config = dict(
    d_shared_expert=192,
    router_score='sigmoid',
    balance_bias=False,
    router_bias=True,
    init_std_router=0.00794,
    optimizer='soap_variant',
    beta1=0.95,
    beta2=0.98,
    batch_tokens=65536,
    seq_len=512,
    train_tokens=420500000,
)
Below are experts of layer 2 (counted from 0) of a mixture-of-experts language model. Rows are named router (the router's row for the expert) and show model dimensions 0-255. Each number is 500 + 50 x the weight over its row's rms, rounded and kept within 0 to 999. Numbers have three digits each.
After each expert's rows: "mostly gets" lists some tokens that are sent to it at least half of the time; "gets" lists some tokens that make up at least twice as much of what it gets as of all text. This comes from a sample of Wikipedia text that the model never trained on. Tokens count by the router's weight.

# expert 27
router:461461671523601496480449491622480582466529597559446501472480581495465539536509477460470528527516478489482473514363450553467500489453518428460517476617477491598520483533630503495500459459478461542469481499452608549476490606440409383452471472529519458443545482518574542461459477513569564486500567505574411468438379479485448572540445594479505460408539502474500494540509520533563527458576476534502416443455549460464503536512494455539515517518564513451417525571572437536438503536450521473525504635486541454538545547492570350508464568441485566466475396462568483451532501468425535505465479536511425616542514544436491493454443545475446463478460479476543478530447522510528492504499527544598520571547469544522501475526461478508430541549534496494539443458439461480525490562533449
mostly gets: ";", " |", ");", " –;", " =", "\";"
gets: " |", ";", ");", " /", " –;", " —;"

# expert 44
router:479455550517495543423485508531563598451482476627465519471435566508560522424511484451453520464607522481441525530524462439452464383493445439459471539543483482532432533489445495442494519421515590510588537564470483551454511483550400451424550514529569479457567510543481547498469457462528568601514549516404549551443542450543562575542443528471495524436535527430519470521516535519459443516579503441528464441441527405540527506559496377534530528519484487429541516494525494509597440531501522621461493528577492553471576498409463494511434559542491631470473357534584461459441476427441476488486523423481442566462468465519480394554535567531485444604508446543536471531484510557629510449464536527485454563489521500448459499515568425561471497474523438444423453463485435425461491450529537
mostly gets: " the", " a", " an", " his", " two", " her"
gets: " the", " a", " his", " an", " one", " two"

# expert 29
router:473405531563480437485453487605412512518541471578501544554507541520438543541536462641475520491435525470498511446458482482484473410514522498494454458576474532529371572506510458521481507433546498427610496569463443485465601605512549459537491521543511474484495409521450459372510457489524540570540558454513455525483390481555504570517456578630502559525481521505549396534513589533565571439535532494478469429453502466495586474508593495436539448584512509495576518468504428473534347428521520519500494533585502577448502549341514444502533520524468530468471458488543550458459505394495495551484452427434449506502481545452583489531475556489438458429528430477458505523475508522565486560454503552518491510438512540473471469517532486460456642564569459495578533453490517448529464497445477
mostly gets: " wrote", " vs", " ibn", " (\"", " =\n\n", " Formation"
gets: " was", "'s", " that", " is", " =\n\n", " as"

# expert 24
router:519434573437514451497501534597496519533528514589469492578591528575413487516503427528477460589436524465463492528397516449422462556520583544537488463498494419444533509488451511476535590460487574527512551530525436446451432541509505487574472500505543439493432500511522456409522570488557604513607524480498409529500442438479492477512465416483540513413520505458471504477538544640451535551522424578505475402497516458563579562389589521561486438536507518480477532443488461479454454516477573454519455541570504494590467504463514516504472496471532482485465396526520573464407471447505528479402503442474452498489486402430509553481443402470496434451537535526496526533479534508535423570455561490487336506501526533545471418477643453441415537518546535494520566436536388469498468510467424
mostly gets: ").", ":", "\".", ".\"", "):", "!"
gets: ".", ":", ")", ",", ").", "\""

# expert 12
router:463494535434483532480394518543558488560562499573441532531504577529474494563495535602514534610361454511474500520436447536548457291503534440545538475677493519515458535462521461463477503421544550448508484505447553577530577408490495475549451528457489446441511500519444481500470506534525488511510476427513478448464457458559482507572495430508492513518531494555534450478520583637502547417563460510541554449457511459518493493411542460550546487488585514540583517464537466512507544450460498541509465545526422568511518477367529494496532481458534517534490489526529424544478524507483513388431479430505467503519410462423455436482490593470424470471456489427492504523470531556573541473597548541561434526470475531452418469487444375526476562518553443477592616478454537467528450527564479
mostly gets: " by", " for", " with", " after", " before", " when"
gets: " by", " for", " with", " after", " against", " as"

# expert 11
router:506455499496492508573538495533519545482495502456523517508463465460433585487462524539567504471590547557605515467511428444410495452449561475532531523480530520501451572483527507435430507411568524513607491457379510452421641485492521479575515482505564472558499466551435636510494507400539574524619539475482440542504452430471547571517403499533547463500435499517520489498655552531505492425538551555497389485464514434510587527497562494524538543480442476456474457483551388457583419441446561548487513521504464495479569601518564456510553540576432566521432400528472531572389520492428479435501458544456485635487484463418577496503531474419470441521489502516573435508569513441510419510503519511551443467429483455469525508533502516587467474503490476517605510513525540453505489524453518
mostly gets: "'s", " first", " new", " second", " early", " high"
gets: "'s", " first", " second", " new", " its", " high"

# expert 35
router:490445527480524436533517494597482516551602549635381464535540537541324473536559422517518473584435477471449453524455461560446461510538566567525446473604456458546441519476596377457501494454510516536572595527536480531436534576538520540497508541506538439514519462529516491371485499571532543568489657458498497490464401478464460546523535552572532522473540447458417462570513580601461551426523521558480439435466530476485554509468494461500431472480563481494523552552496438500479437491457535531469459495528578617421450536443544467445468565472473516537492533492535452468518536477500501595481461495439440534551440522499524529489412509405473427427538513540461517528543514449480564526504536543569500559437477536490490465539606516514414536522585557470520516422505484421511466537464438
mostly gets: ".,", "),", "\",", ",", ",\"", " and"
gets: ",", " (", " and", " |", ";", " –"

# expert 18
router:491411621475513536533488428583561564474460519512503585535488492531425561536386424509614477507456464553473477554513470424444444499492526521478503460450445468462506473409516462419525559486507414559571530437514453488498491375450554521428476549533509394509513549498553465478475493547487562493469628444526525481466513437509606477532478568521495502468554535441479466489560605503430470458566457557474505430514571425496527469555523392477483411488544501511484492565495460551456343469465484531488459450500615543539491566511497424504499514427513449491444440564547626488383501472495547481412488487504483524564433458504581523532487402500450500415562493497527554549528548498523572480442493534556461536446533509484432503527565505583425512541536473515526583476410409488483458515572420
mostly gets: " ", " (", "_", "—", "frac", " ?"
gets: " ", " (", "—", "_", " —", "("

# expert 14
router:517456544568527481516488464575476532539559548489485551505470596583428478505513503545554443577500597486577437580517370523500470415470464447467470505448509480450507521470492532514525517495522544541532515552460440569568602595478463481375469480497566558480589443543536508521474491493535497502450469429501470444390455460456488517602394484564513544397541493472577514535505481474537458497532505464581502559486455495562540607452555521466503414509445532403546501513517348477580464529495532463394551571512466564467494535534513407485432534491373519467439488566533465454440546470415525529441431424409474524492531544419547507505495502492456444454440452534529447491472586452547374495510549565442518530480571556456522467559463486534429510505549494471552604512562457508485450458542570
mostly gets: "%", "0", " km", "′", "°", " ft"
gets: "0", "%", "5", "1", "3", " m"

# expert 13
router:492458529521534480542510467564489549504529459572480515496571592499474565555529367506465521662442442430448460504426540482477481521492474499477457496601463423550385514414553441485484404498509478517671504507443516477487527569456513540485508447549534478482532527516418506487504496536487432422468631520448459487429385457536519476556479598508542489484577465433473452569475549643441580515564508494506477406446487452494474529445546468542519489461480505467567588455512394479465468504456556576455463492506535610480496496501535449444483638478479524467467559548577534430427550474519570563483495565506494508488441481453503533461474467364455474476574433513508525478521552495473543488517538559593443507469500553496542455563467523507455523552561511517521502459509492403482375536461513
mostly gets: ",", " is", " are", " was", " were", ".,"
gets: ",", " was", " is", " are", " were", " that"

# expert 37
router:456477509521457555460480439557490564490518476556420571529394503531433525485494462525430603549524498487507451548489414509522450530507503458446514453481502521567545520548466409402492494494609609436516599467473550434535529534511469482403498499473528495519492426536532514518446519467473551492537570542446476473427511457481506436522508517528435484424559507508570550543557616483488504490470498549621494460460508486518499475492479399420542423463534554442479500485491433520564404549409493605521406594602539445557572442487552422518525494435504528561471503470484616483530473510489440468504460559510479482517557532492557538532479517525466449530513550554490506503396556499632502446473563538468521590485514489459541413512564477403461574465509419496501550504482368577593359480430579
mostly gets: ".\n\n", "\n\n", "==", " \"", "===", " =\n\n"
gets: ".\n\n", " \"", "==", "\n\n", "===", "==\n"

# expert 30
router:581513516561452479493534443435510524493502536473501484535519480494531503396464493543551477588449549466563540507486488503454513454583561585527534465509429483510365445500419457478525448411637493511505494437500455455516614558488483465479405619472567547486497396464565489504514535493433633577538534432560502468465483431479521557575498504471546442543435497542512581514529559528531546549586495398485461591389536401514565501461535450429471481530485482543501443488505473457542521511473519484529412469572536508468530654473493442462473548479478466519485461500528585479476588514459433480445470443451536519529516430466496436492437559490464468486513489418613460494457495505596469469515594544431577519503545439448480443536561405497509462539614448442433516430548505534544503556477576
mostly gets: "ed", "ing", "ating", " up", "ised", " out"
gets: "ing", "ed", " that", " out", " up", "ating"

# expert 36
router:510492512553515592549444434347512478526524530529439409625477583486561496389452495546517469590505495540535478531505501417435427473471444530510534380540370475411499469427539511545518516502555492574538483464509445580450480502492488458494493482488500434444534429515432558469433441527594425428538529509514533561464427497538562485512561483460432504412480597586490538485463497498453465506491486562501533556466514467504489565416606496417437522481472449490454527535531490433451519474467454485594486533569474484491504551530540528463413488572470547535413515533477500540532619470489489510404395499511532607529534458421405490396454537488554506486442387450473563598452510571496479517511510488530497582450474451482545502491539558578456476478618595448495507510478492479566538484522513
mostly gets: "i", "on", "er", "ar", "o", "en"
gets: "o", "i", "er", "al", "on", "y"

# expert 23
router:474430568531574487523501477435576381530539580583506506475551531543418516486528434494467527520482506441473521578395420540416477439500414511428465468541491433531456538495442489473575478485591562550609595571446397602479470491610521444545495580471514443530546505526509460504486424436503463451540599517517402590468518480501403501524517433462486559471569534537488514535470456579492457424477459481542525436522458439543633547490535506453488482538537565470436487510463421421405427495452502550542528597544590574531516521506481437529439471367460512536473414562515457453550465515495445547476458521453496469526506432532482485510454514461444456514521519518495491524502550405528485520454528494650455533489470553580499436527565443456498516490577560437488416498517491409493535502473501
mostly gets: " as", ")", "\"", "),", "'", "ot"
gets: ")", " as", "\"", " –", "),", "'"

# expert 2
router:504485521545464459530508448471389541471623443573463591516536543478441523537447490495464496504466501422576464491455494484503424499404513512441492508575473486570441513479461580499490581495519493560553509522500440488430471617447504453457469545480565395470401530567507568561460474432651472430549521472505476533532468497558570433675327500510492564507475458496551441563539507562485537465531479471508514597516440470575499502521543537524603453524538543494515422489539468449490432462469522544504497623547593517498519498427527525413443521488560565470495486516520522519426451471385484507454456440521490541445451614469547444500488491470413501582508556488514509567453514481517399474558503549548458548515560469489542502529505548484458518576545455442495457531528505650493483523517546
mostly gets: "°", "″N", " ft", "%", " km", " kg"
gets: ".", " |", "th", ":", " /", "%"

# expert 16
router:497468589505466536453385439561497505490494440545512561531577557533441486507431435507586469526511487492487496577469420487456430458461496446552493523474454455558446513431515502415452560481507466558462510475552440478502472485495580547550477544513599400581476518524553557520540509583524528538512580459478526464410405513593589537590489569592519518515427433484555499498486552501453504465464507550556526401518625490554512518599523522471540348482530498396560512591405464479476424455533473535467532535522630477500488570450508390467488487413507550522434516494570565492379506511529546516451419404535497515527477476470518564476512492449540486490530525557445547521516581575512553521458585482525504551417510474449457616513541500517464415494520458494502515507480397567493471538554420
mostly gets: "–", "/", " ", "′", "_{", "("
gets: " ", "–", " (", "/", "-", "_{"

# expert 3
router:448441523557575501462479473515461525540510539555440524600475605434506517438505487472510468455506548611505480534496367506366411532420533518529506538458480454493474506462542491437577500482598588527499615456480506538449477522460459478503442514510535472539481536526473542547459480500434522497384585469585494444519485448475515492539550539551495492422468514506403454554559596535513493472536532501461586527508610451627492479483564417512478494518517506506602466541500547466498471523443540472436533502479524516449504494503568477463532478526429579348463517496519468462461597446368510496498412567540409422556526423505451362528516503524494466409536480587475481560526537527548454439484535610566493552518475517472531485521549591500410543546448524495513560477600459495491518414551527
mostly gets: " in", " In", "In", "in", " within", " During"
gets: " in", " the", " In", " ", "in", "In"

# expert 38
router:522441546510534507483507525476543515505468674550480618512432569517477467490543362484442587485546432556517468559507484475475410442490533467472596489501503521452475485512474458487452450470609594562494539496527484549520493457434360485472548478618610372425519493569480473524485543489491488474454517477476500521508505447517469493577547567455494487502484470470519558659541494567510437612493530503501501452479502425494466556520504549500539424419506624467465493460511443541504504459456507629557496481569468539539591539559528409433539491442564563450477526489530556542495445467559474446471445537495482537520455476456543448468534432465438513540418522412519471617453516478471517579560522491567556466471498484508535479455554519414492542553548565540538578453534424438565500495552452
mostly gets: "9", "als", "ud", "ades", "ft", "ued"
gets: "9", "0", "8", "7", "5", "6"

# expert 4
router:543435580455495623524503379497507493568517523509494527485522638525472612489538424536444455541527509413482537487485449486453431445456476443522500500466501532486504512441446550548489461469552572554483486458467488505483560464501487483536388454478540431455526487568512450522507506479574499552481478478516504474427520512501535579626409517487485518414494514454570508485544482549528438487499543532613463502450533497533540579419484405527515510553466539392530443481454319506538496523494503461537542481478459471555500519573502420482547474502432504502495539500502491462451611495377536553459463535511399519519499462494503531544499496448558396420505440529526455551509629454500443456431549560543510532502606569529476430557506498468419437541630464518539583500550424445501374511504400
mostly gets: "7", "8", "5", "6", "4", "3"
gets: "0", "1", "5", "8", "6", "7"

# expert 42
router:547575526594497529474381418510496575429496469523472472558460544578439562471503495477574529503459570521478522585472376455508451475560534536505459501552475548566462492426480446423573538499502472619499498503476381658423619516526474433555449426506532382447527512546481469460381554408452530540544537540523498502457376456542490552529511540485479480525492551447481535527447516494569419501506479497520499557546572475529523495535537442493515493533514450485505487493530448495459532579439502566526510463581491465513470564466464491440397588464521528478425471456520497536467503501539538521420459505460478517532437427485514540493449506536511460483464329504547342551526524514530490451492537464509516519417467531478514495515477572516494612496551545465509584485508445445631449564427555
mostly gets: "l", "born", "loan", " Phylum", " home", " able"
gets: "1", "2", "l", "d", " released", "born"

# expert 8
router:466496507437503457514420413544440485524497523499452544507553590562577507513510512504448510557542469451499522571453424451542434531467469403500520450587493410577565564533557505511546451478531594514564526532517519371539397502508555383513456444475482450554443495562521541480454581430586627453533553502427507462414425487481508433523504438514496446450568548445569503485552499536478470489545503517497495495449548462662572523437477503567478422445484513447454503549535491379515490557458490464505465525584525430590538461498574465493451560402472548505462510460492620493399532456516500468432505520518447529494438519504545487454523524495485521485551580543501521557430566542475557463522546532475469559497516497574481426457501415538447484429595559481513594455468447535521385484488606
mostly gets: " A", " S", " B", " C", "M", "B"
gets: ".", " A", " D", " B", " C", " L"

# expert 45
router:521504579441441449458511511517538533441546524492448525584559510548423492487512433500421576477518520584481541563468532434465418460556536526520514512526478492485465533499500491509489488448522479577483577516464443551437568506521393469540353494429554536528471569534518544696421485435503545577506492492426445508574475430527453511630439467588556471522481472514596523501493529586479526438524508546551497532491507553496504424452534440494474454497344517418506514423542487509603456535476579489439627506571509537432502497469617485493536457529567475488475506479615488550486458523453490595463469458587618560536486478493501545464444504515498593544492497540516457531489509537530472557425468510545454544495527540444482518580559487490483520390462451441494512436474478551555438615499494
mostly gets: " Born", " •", " Preceded", " Coordinates", "History", "Career"
gets: ":", "-", " •", " Total", " Born", " Country"

# expert 34
router:521524542576518440561483461538447585455470456520529546533520517518369573499556475571464569499391510460519492476407512504526474506511503569503501514595475522473394529458555467504455424418547435490647498509441425508471644611472499495545446546528551477508579461473500534509503461497482431541600572482548442471452448410588511610540473620563520458555443473485480461501477632533523603489542509469474491472462537447458502500496564451429475461539506468494509535482515472458563460468431572521528395508514547558508588609409478461483457569489445549529485467535553620525441521488502557535486482479456479450536427547471507501492442515491424477494560371512527469518417504425606496558468548505528528501523486519469469472519530541527505573578561501523601484441489510484512464513427416
mostly gets: " was", " is", " were", " are", " be", " also"
gets: " was", " is", " also", " be", " had", " were"

# expert 22
router:522617522444547604461521401565587472509584543501486539496454551447511558530436420523420518567603522489530459433460460454410445467574489508422539475478414520493505410479557480572456491492519448578501471534548508513366521475591504470618509556491538469506497501513517496483537568537472445536494489492507409474491456516573507552536456508451414461458473509522456512562464529538585468510553493509640439426371506485523567541434561537469527504496501513463515476557392421518520455574506467593498539537528481545496537576514463493456561614478555542540478552498518582448476593510432549533389457410536550594494511472494482526525520462456548558524607513451526467628476541504514527432541581500513461531459567524520543386585510521546516492524547435492513497481429428451479463514528484
mostly gets: "7", "8", "ern", " York", "ese", "6"
gets: "7", "8", "6", "5", "9", "ist"

# expert 5
router:540534543502492537449574417511473485476490541484458418517528537513522602402571438530530448540533494493507432506351519444421452476504536466558571486576512437436477439452510471479467484506554554513435486563473524448505532465595579449536427384561630373565450525505469447494471564486570564511513487486558437523399521461444476543539407459448462539384461524453523544469451524509515531546594477521525520445485544504539498519429534454465529516597479454471585604504402442507480520602445513559546573504520445621455471504527497464436475485554469556493405528536509529514474560489481493455464409478449465468490493525444412489473522484395515524436532409477506452583445545435495490444372484486521514578472500440552520460593461474518475560572488532499480524511484421521543455489417467
mostly gets: "2", "4", "3", "ew", "asc", "5"
gets: "2", "3", "4", "5", "6", "7"

# expert 26
router:458474648552559525442480511598440541456447492448510499542560525473377579513512433498511524575492497504550522446409484473535450466503568473518509463588489570486528549464486481489396471458544569519562545515527477428486450510480451356512460460553534432542534463523496489494456527587503581496470528423449484466508478486484451422559466548525506563446540527410503464517540518640527489475526556483511468434489592461532529457441571508488582418460488504500470545427544425425538464518428506607470399582540468422532581519488544407593569531518443503483499488514594471443488512458433497513494480515517467515479419487482566474554523436538403456438464506389558483461502574466538534452499558524531587531463494524515521477500626580533505539495587414470503559446582482463487403557414468
mostly gets: " |\n", ".\n\n", " |\n\n", ".\n", "==", "\".\n\n"
gets: " |\n", ".", ".\n\n", ".\n", " |\n\n", "\n\n"

# expert 33
router:482490498520538522566522464520469540512535574603462508445470524623459647510475417442568472444393516568481530544493513539408399421494517514479427535416482419611509443421589456493473572502529531644546481560476503451489553469441585389502491489549551416533561516505521513545473542442515529499501565425343521409478438428427504525567485524498495467479447495452532434553469526577525552535548451461579540429508595470467510484559461404453469472510497456463495542502346446542544566469504529493519548496527441456466544448451500472512512421497488514489457481483507528414549575437455541504424430493489469548518563449490542556483449459540588511487476499593480473520476546497478538479539555483399446572404550522449545449552466480508473535494524558468486518454478541543523488531466436
mostly gets: " of", "-", " de", " •", "=", " Clade"
gets: " of", "-", "|", " de", " -", "="

# expert 47
router:485424610438531450528413444541496537523525544610440598467457532516380524542488434511512588530521474482460507507446483531488433329520557489472491466540535454516541517502544470491584519468485590560509614511541442556498475580556437429529544435529522426456457506505495548473455507498532507523465452506549483506431487460449528582536443525498494501477505425423500514499549500535501566452522513555541427502374472450503470468441590427494371527522486455464442535535580479544464489557382503477457445557471558515466649568468516357497479454435462555457486469546557541409485503455464531530467555500526509530517452521464487494463560447460480482467570527495517460569428569465534516550471527566544466542343560554504487474589412483541460572540504489542456442440454412482493439493513518
mostly gets: " |", "|", "===", " Synonyms", " —;", " Binomial"
gets: " |", "|", "-", " -", ";", "==="

# expert 9
router:459496584595546566556584390520477485422427507561455563482448522474445594531603480535495456518582462393564520531400451439545440408529467468439489396460535557565476559513447458566557545432574532540503566501482522549522542501488568502532478506540539497484542489549393472486465608482500494513519507463538407393501541422583499386570487557508471526444429495493473436475527530527509417437640454511545442503475528453411511437476426485484448439517497492473477462423454474524487459541435515534514461495494542531495515543550549412506486539501477540478472463525587512590443461459452516553489499472558488568546531480454556514579510534399464459543480527464512501485502591495433535474495523458588454569477562529506554485565436501493442526605479395367601486460467553524515489522535452
mostly gets: " October", " January", " November", " March", " July", " April"
gets: " May", " March", " September", " October", " January", " June"

# expert 6
router:430490548521453547510444496544498513471480508637421483536506549443380527520505467523409545414439379516510530474496491455440487535530516495475668462496450538447457500500557487511528563412484548512595542440502538432518467541537545496489492523484518460444537486542487521473422569486528520450459514412511502580472432460460545545529543524496498499414531462551468519503488602587535546474509493541492482465516498461490447510544630442455432450566553584493561514594489477531573376458437467484497473576497607550552507518369505457545506463506511565485466459503573471461354594499490512504491470534516456538602446501508522466591431580419550475452517433538529440529516535603412505425494551588593478573481518478476555449529501524497404528547476507529489585496513527415518529518540567
mostly gets: " at", " on", " from", " In", "In", " in"
gets: " in", " on", " from", " at", " In", " On"

# expert 32
router:513546527427531550505536496522465578551457554521445466558568533487500665449532432459461582559481509480550559476434399546436454433515460530505614475641453485557508512516558482493519486478522399617523476453523481557460491487422477504456493445509519410471567457485492527497454448504590495366415552430531535471468566449497423464518425430432532543477477483421481494552488483539546438473495434583440494502486480478547459496420559481538502437574491474472455571491580447509531536467475528499438476473557502481581542537528506452510462484513511486564513567510494513494469481505440478454462461580512560546505472510428527444524498548514479473547458440539539468550461524448519410430452527515567496593505584508423476526529451593693499435507593526330519448429534445493490522497545502
mostly gets: "th", "ya", "rd", "ha", "ath", "ka"
gets: "th", "y", "z", "man", "k", "a"

# expert 31
router:516436470530589455491516505560587609511516491581400475505457524429469517460494393475469477489464579447519533577459546398513479459474559504435574396449541536514472558427416475498534521472569512550422617527437505539459459495523450415473487397500553512557479482461458494525473458436537424559591491361501525494476579459541529501579468406513460473564543447457494515539464518518508501409553569517522437489437530439621609537482480432487493451468528501428530490477437509457587455516545461562542474521457534450590500567512511512501488443455507552589507448471603503493537535445450524569508500583463429593501448557525535565461541508483501469444544442511559402501463532574578411480507550529510604555505564498505509543474441539540466505549558475556556457439546400548565470497495460
mostly gets: " to", " not", " into", " him", " They", "to"
gets: " to", " not", " into", " the", " him", " he"

# expert 43
router:530418573543484497366464514506447471569514550633515549516513528426502581626514490512425506627588474437461548566419464485458474495455492482455462498578458487490438546483480485470477478471536543544390511470490384521524534456585422450427475495462511426420478516449406623543465483444533461516452517524509502518474506491557545482532510489551523477445522547433512467543505525665579418470555488526494490524503592448559500502470489407393386522493536514483434490560470471477583387548473478534510496468539446509475471521476505485445468603486484518481456469545532474466470559534471438455475468442520418479528465528465542550488539423427455462511452401496515524511496542554473629517480558512400572501506537550514502452517480504603490550583599524445543463428444518558504452576513499
mostly gets: " which", " he", " It", " and", " He", " it"
gets: " and", " he", " it", " which", " He", " It"

# expert 20
router:540510519517456551440517536526495484462512485570451451508472520520513553505472487472439504554637441529494505589540409455494471454520534487500485526516483449537443566500552452394446530420539541491467455459502444482434624473535498437484540491538565424498476546494517586554428519516546528552475507513440571511424376413454508469523418422543502502499535408414557492496479561633423417524561547523521527462479484481472569514428467481547497527482501475494413529570444478549461416563397546531546465586536592432461552505538610481496541583443418540540484527529484423478477597498491382488478509466505437529511465539459540566486492462466464470480469469441565508535482499611566538509420541508522458575467516506448608394523530459627480382484492525409533583445487479519452494575493489
mostly gets: " The", "The", " a", " American", " and", " an"
gets: " and", " the", " a", " The", "The", " an"

# expert 21
router:459404581614510488661417518575451457471527421572470521546541544572496546492581537497571526468413604559579487476395486502446393465568500474485457520568443480481513531500447467490437486481626502495486518451402427416484550583495477459574518576447510451524546478535438464490443522489525523349525459403438507521468508456499507500560475497507507519496516568537485469553543579560542428436564482526511531485451491468567508495582529392388506440513441454450456506509553418469522546503436499626525485534515448443541602527539509488481527551496491527537472519543578480504468540465409503489459473515557499491490449483452507488509467489607495435460493528430537526490530526484415532410432523477472493528451536508504514466548537511552470564521578516527602465435466502382480418508575442
mostly gets: "\n", " |\n", ")\n", ".\n", " such", ";\n"
gets: "\n", " |\n", "|", ")\n", ".\n", ".\n\n"